{
  "experts_per_token": 3,
  "router_score": "softmax",
  "balance_bias": false,
  "lr_router": 0.000835,
  "vocab_size": 3926,
  "norm": "rmsnorm"
}
Below are experts of layer 5 (counted from 0) of a mixture-of-experts language model. Rows are named router (the router's row for the expert), up (a neuron's input weights, with its number) and show model dimensions 0-191. Each number is 500 + 25 x the weight over its row's rms, rounded and kept within 0 to 999. Numbers have three digits each.
After each expert's rows: "comes after" lists some tokens at least twice as common just before its tokens as in all text. This comes from a sample of Wikipedia text that the model never trained on. Tokens count by the router's weight.

# expert 21
router:498542531480498509479484475506495503500555491432492526525481459473466472519484535515507527516542461495537480509548511468506516475485504482442494450486508533489510492462556490483478538509480468534536466494523498526481482468500520520461528506479519476507528533491522494444475461496527474506485512496525494482460554506516534469523505498523478506519497517502488496488470490509515477543493481491489577509547491516545463489508511468518508470500527518522509530494483519509481510497541480474520500534513530474477494495512476464523487471490515497527508564541523491480496501496514480504
up5:526452506498511532495476490513495505496481492528505503560547490478505458493484514536459514484470503497500517510534510486498504518488494501487515512509519502502502500498467455493501497496546491495533474495491499544571478487491466513504515454512493461511570500523473496509511511503496501504500543513538469509504552540482508528514493504474470520501498504512483477479506475439545483470500490466459509493511529501490497493489543502471562500502469509537539532498470507484502513496488475566495515490501559409498521508506528504491494508499533464558492521487516430514478499495525480500
comes after: " ", "1", "2", "9", "0", "–"

# expert 20
router:513506470500525479505457529478538498487485485512477471504511498472503487466549528520522465497526496492470487462521511473467504524484488458495487479493503483484503474496481456518474493444502529503492485485543500491479546499508462462501492475462464474553536465529485536533526506529525485471476530513505481456503483517524532507507495468489512487479466489519454488473559495508531530510508535497490490489511486530519538494452459512499493486510494553531518500477464523448531513546460517463509480493540488520482496528485483511470515476505516545534509480516452543522542536506500493519
up5:512461465510461499500497452488498520498575478496522518461499471473499479430531498473497466530493458522502455499488500481523539492469498516502497501519522468492519496528495513511446507500497508500480465539491518480461436490500507476512444498493516495490502474496501502463508500485488501491458500483495490493503493509514507514501507492438547522524484486483559566547465498525466541554491471537547455516513502497525504457515475537506507492483480527489449525488515479504526451515494512518492511508517509511524488497491489555493501499510511536475531507490509487495487540532508519469
comes after: " |", " S", "|", " T", " K", " D"

# expert 9
router:485471485481492500522506505453476526516506467464499504550496529527495470453470496539493472495474487454545504504511484494495516498506497506489503487479447511492522506503534521513478520515511521479544480450527512473534478517524498519518506471556515543462472474517481512504481539501486503476532496481490511478493533493493451488500516464503492510550537470483527503517501522444542528477486526491446475499485487523485478520533559513518527498473508478483491488476513549462475514467548495528524486483508486443476510562493471474520534477542506488492475515515491503475513452532508519522
up5:505474515523527478501500534485506503509547476450548460499523557495555491516507502488473497491481485482543498501467502509510485507469511489512477469500467473473487501497493550487512496495497465467501527479498504457506479556521528523473470528498501535456521491456489472474489476545455471471495501503456483524478592539491480503485480456494521498500509499472492485473502486514487489493487468498508494492452548494518481521509530492551481469486535471472499552504485469509475490467515502484476503461509545474494523439467500483491508483492498534534461511475468494503503500486474500521
comes after: " |", "|", ",", ";", ":", "2"

# expert 19
router:499453543462521483554512511478462484500541496492533522461465535536475490494542481507506540514497533497499511512467520521477479482488510514503501499509521475519520506520485544496522538538475467517518505519480515454525446502482508545472518493481535479534495465479482505520509495475508472474511501478505514491523483512507510550553510496531514462461484546465537479484508439485494514516525507479496524444461488511501466459495542504492486497517494526491455513505504555472490527463513495480472495499523508459462493503475495495497494515502486503472543465524505495513452489484429483508
up16:492476497501508476493485560531505486497477505520500527515501470501487517508502453498518506508483488496513511508515481490481497485496435503530509527508526504489405476481498465547502502511496506519482501541488502496508517498497519492491457497501504491465465511519555472442466463513434553494494500539508522465533465460478496477498473501472486491494491497548495465560462458512534504502499492533492501448477452506516497473507490500514487514504471517507503477473519505440496519517518486504511519463520493492518489534478524557498519517464495506432498501513559499522514500515500493547
comes after: "\n", ")", "er", "\"", "ia", " Born"

# expert 11
router:488453461497473505525544484459512529483492500551500504499510503520459483516467538526551545516491509535469524543447481491503509528525512480503509483531477486503516503486477491494496500477517482526535506558524520507501510479541500482522498517519494508530499471460464519463517550517528513519548501497500524518546496499506525529535515492526527509484482538458494488511524489466541510522499506484497493440442505531532487515475493514473518492514541480537446475475488505474531481488480485485518500483503499503453502520503470530499512523522487452493548524518550520485504454494459471504
up16:518501477499508478515537507487471520489509495498495527439501472502502490494515528494540505553528483457482538491474511493552473498487524521469501534514489502498464501489536498502543498506482519500525499479550470459479489503451524509508508466557582462501503462457489508503517551561509494469508542521549507464520498515483471489493502464479529500522516502528501488524501494433529497514480497504476533489488522506501467481480517485542490525504511496502511492506530511522551486522526475502494502491545476487468494535541503473504485518512490453491450519493516492505535435505470503508
comes after: "\n", "0", "3", "4", "5", "%"

# expert 10
router:515488549504490492536530424464508514501516505458486468534518466544518499526482545483506496511492479503489499481530552467527493517501501483482472485479502503469535545536465485479516544519523500533523494451513476498527485470526533473498532500507529523452526502538513462455487488475535515519534488474471506541491519513537535440502497484453476472538480467501510504487507514486523492515499514515463474506472485504511513514511470483497479513507479489474491517472507487539484527540517504521475470540515527526516489537505499475492486477491502504481473542538488484462448461477518471526
up5:516482500471515494490449488484501529513521502479505497541502497482507440553500494499514450509496508520505504505476557501523503522492486529435500531436524506490495431534475501513500503504505542503504530506484512521473534452502501491500521507514500538476494463463445534471457502487474522491499505524486489488492520545557517495491537507482499485442500510535478500498498503489517472487483480494499508503487478493435537473514467495451500510516497504506536474516497506502478497511522491527432508481494505498561481477473546541556498488514486480518534461511504520488461481533484505501
comes after: " ", "1", "0", "2", "3", "."

# expert 5
router:479508509478488486495516500501531457504488503506487495531498513476502470463518493473482524528459482526473505460589461544488483529533519484536514519489497485491505474507487518524525534463471477490517458485520482506504479464452521480501511484533478490497509532498501525490507455478481550475481472497474553491503525539510485502495468520497505474477473543490475468493488518505522501465481463525464476532476495474525532466522522485493476473483501525508495527539531473544496491503537513521476497473484496497459533485471488516521549523509515492498471482467502456472544502524505553571
up0:494497492489499503522540509513485511545490502466508492492509515460499479505528497491484498493447509498544489500507500492513462494463456504493494497469490435473566502521498504439512466485500514508525472486497471504502528464474503422532505507501480503454529475521448494500513471546500534480487477494490497513486472540525501531489467478459493499458509502500500456515456462532473500481484501522507516512503476442480439473501494576439510498499481504500472509471446490462502512500491522486522508498531477554500471490532487524526488499493504527534494499502509509485482520518512532469
comes after: "\n", ".", ")", "==", " =", "==="